Experts of a small language model.
Size: 14 layers, width 128, vocabulary 4096, 32.3M parameters.
Training: a variant of Adam for the experts, 367M tokens, 3196 steps.
Below are experts of layer 5 (counted from 0) of a mixture-of-experts language model. Rows are named router (the router's row for the expert) and show model dimensions 0-127. Each number is 500 + 50 x the weight over its row's rms, rounded and kept within 0 to 999. Numbers have three digits each.
Before each expert's rows: "comes before" lists some tokens at least twice as common just after its tokens as in all text. This comes from a sample of Wikipedia text that the model never trained on. Tokens count by the router's weight.

# expert 3
comes before: " the", " a", " The", " his", " an", " b"
router:450466517574540529571437501433473540548445485434486553477544460418487475536448499489486466467465529448422487440414417536453484528509487480638553517500514446551434582476459390441456457472455487462520479534487609383509471509386488493486480576536582504499474568447505544517392636475582546496579522513466530555538475505411513447527467455462433460450514472544527556497471511453540428518489

# expert 24
comes before: "\n", "|", "==", " The", " ", "==="
router:421484513595527519558434513428475533557437476442487574496515448413503480534434488504501484481472524437419479434391394541469490540498497472644552526506536454545451580485458404447446454482456493439525462544490626393515496489392485496474484570515587488494482580472486531500414623454586535507567517520472544560532473488422516458521478457480456457432503459521536564500482489470506451511465

# expert 34
comes before: " and", " but", " which", " he", " the", "000"
router:490513450517541487609509575493428508512418489556463508519497430418483430536516551468419457491480557402483480494487482463483437514464432460563600441468435549455402570540515475520434523476461474409565432553571548490476460539455523463513500521536563505538443565521421559567556559468532448536554552584507547579462547529556520444497543506429494456434535516552590611424461550425577505523475

# expert 27
comes before: " |", ")", "%", " (", " a", " JPL"
router:440481493583516492560450524436488529556449470439502575488554483407508487511431479491517456476461524458412491429380378519462444517519490476609545502503484457559454580506468397447458444487481484455528516557496601365528498468415473501460482566503601468498498607464487540518408623487569521478563515515460550559544472505413512458540469478482454439450531455523538552490461483446519435518479

# expert 17
comes before: " |", ".", "–", "3", "1", "2"
router:404495506543541488550465563416453492526407486451493561482534444415508471543468477500503517486467541430376505405405419537412458491509449472603566535498525463563448565517471433424479468481469511472498476556530640413520488482439478508453513560546603470493479551448507523504393638470592487504562536534458521554562477485393546462513524478458474447465495458510523553491469470474502465521494

# expert 19
comes before: " |", "″", "′", "emb", " were", ";"
router:468506555590468518518484484416445574492479472418426570473549407483567494458502529471509451511435487435463520484433467541452483516516474580590538476542526442593502565489535411475501462510442512445539527555459649466513494501419501515510474514428580525453508638519481491489469618464642519449516528511458506552568540495500561443480454422486485492495539548490554583462489514490562386505530

# expert 8
comes before: ".", ",", " of", " and", " in", "'s"
router:509476541506568524529498438487500549518395521453478603492527463418556455500524490498464478471447553461405459450488444506489493533464418526576586480535494464564447618435482415446522490498454455546514536494514672409562443502412512492513482599515581470441483569476524496542509600530573552499569432473504499501517461521362469411520507446466489543435502509481499526459476589513519435491518

# expert 25
comes before: " |", ")", "E", "C", "P", "S"
router:460519525538571491586441484457496515536408526499497571531558495425522463523477517520569493553427540429471444392385392477531511527552481440574570517425504476505422528501482416467492558491474522506480474511519578431485521456390534500524510567477553512473479522463427504521361624489582518536541600469411549461477531471489505455563416478527406495467473489489472628536509540517504513523507

# expert 35
comes before: "|", "%", ":", ")", " ·", " km"
router:429467519566527534563436509440499530540414495446480595474500487409480474536443527499482477461468545438415484432374397529470509527508490476627541516531515463546458569497470410465461444529466476468507450542518615372533496505424462487476484570535594483523496587434487515515433638454572494515541547514492527566544463499378527469482468465510445449422500502497528546496470492460507440543462

# expert 37
comes before: "\n", " ", " the", " 1", " L", " The"
router:522437494589524477502515458524482468574400489523438485514488481521473459546472487495502469417441582481537478493421521542460440453491518482563482515476615532563394531511499508388458392517495535537494597574487491436585495458461549458531480553495516484443488567467446482504529646419605477570564472449460470443458516549507469486600545515507391435516426539493533496531525535489591423557455

# expert 11
comes before: " |", ",", " (", "'s", ";", " was"
router:467410494535523516598474504424544484491433484438504533564460546505517438532454443476526485453490566495398448445378453465472472506528529441525578515585485458553463535437480403462487455567476481478547590480467601417559504491442520529538496521545566452490523593505518549567446601508520526586544511491485533525490442441464568427475472385513498432395537473500575511538516428433567447552478

# expert 2
comes before: " the", " a", " his", " by", " be", " not"
router:412431531574545519533466535456468515525493472407528531474532469406453503527410521521455487497428491479385490429412427541424518552547455472613551540483538415564462569514445411440501463457488564461503445571437591389514531532395505452471483561499583511504482538437447544502460623464555517489536503487460533529533503494448543498477441480485476430426462518528550555466496464426508418517464

# expert 36
comes before: " of", ",", " to", " in", ":", " and"
router:438537514577519535546459512451476497533420554420478559494510491434481514494398455515460488440440478441456537416408435521428474553535462458609505533564499465513441567492434344483485510450535525494514509555495620414544490512408490501437448590491516507528454628497515533518421593482581451500566457535490574494508467480458523479478445464471461479381463502493505527556490479476493406504533

# expert 33
comes before: ",", " (", " and", " of", "\"", " in"
router:443427396552579503597471493469496478545461502405481526525557470424471538483455504505462397400455512528461521378397445483538475534427513491588480526462476473577425589560462412496543530472456510487503479551443589454536479532444463468526566514493589564530466572427465545471515549507572549479479511486497507562530490521411448463522497418467464478444446402579571539551467553483467477461461

# expert 14
comes before: "-", "\n", "|", " /", "°", "though"
router:451465496602533514551443520436494534541440478443493584488532457417503468537437499495493470481457525430440487430404392521451477526510482474622558517511512452553439567491460391442445452479466488441511482552497625389527481490390489504484478586522591484490479593468495519518411626453568546493572519513467546540530481507400530446527478458469448445448514453530528550488467485453509437518488

# expert 16
comes before: "\n", " 0", " 1", " 2", " The", " 3"
router:435468502589550512546443510445479536547439474465478577488513449387491478539423513513522468472465523452420461438392397541460487545500471471633552536537530461533454583482452400436440457474447492457508476552493627379509488494375503515484454563525584488488485579469505532507410599470569523508555527507477523542523496490403540468517481479476445438441512470530549572500486499445514444514485

# expert 0
comes before: "-", "–", "5", "6", "',", "7"
router:439468487579543487527447517409466548561458497446489566500503464411498460536447491482499476474465519445397485436404412525438465513518481497617547530491527456556450590513466389441461443487455499462515480548495648378519512474417474518476486573523592498478469612468505507489392613460568527502564553528463548554539479489414521433497487459469458462438502456533525532492490491472510445534465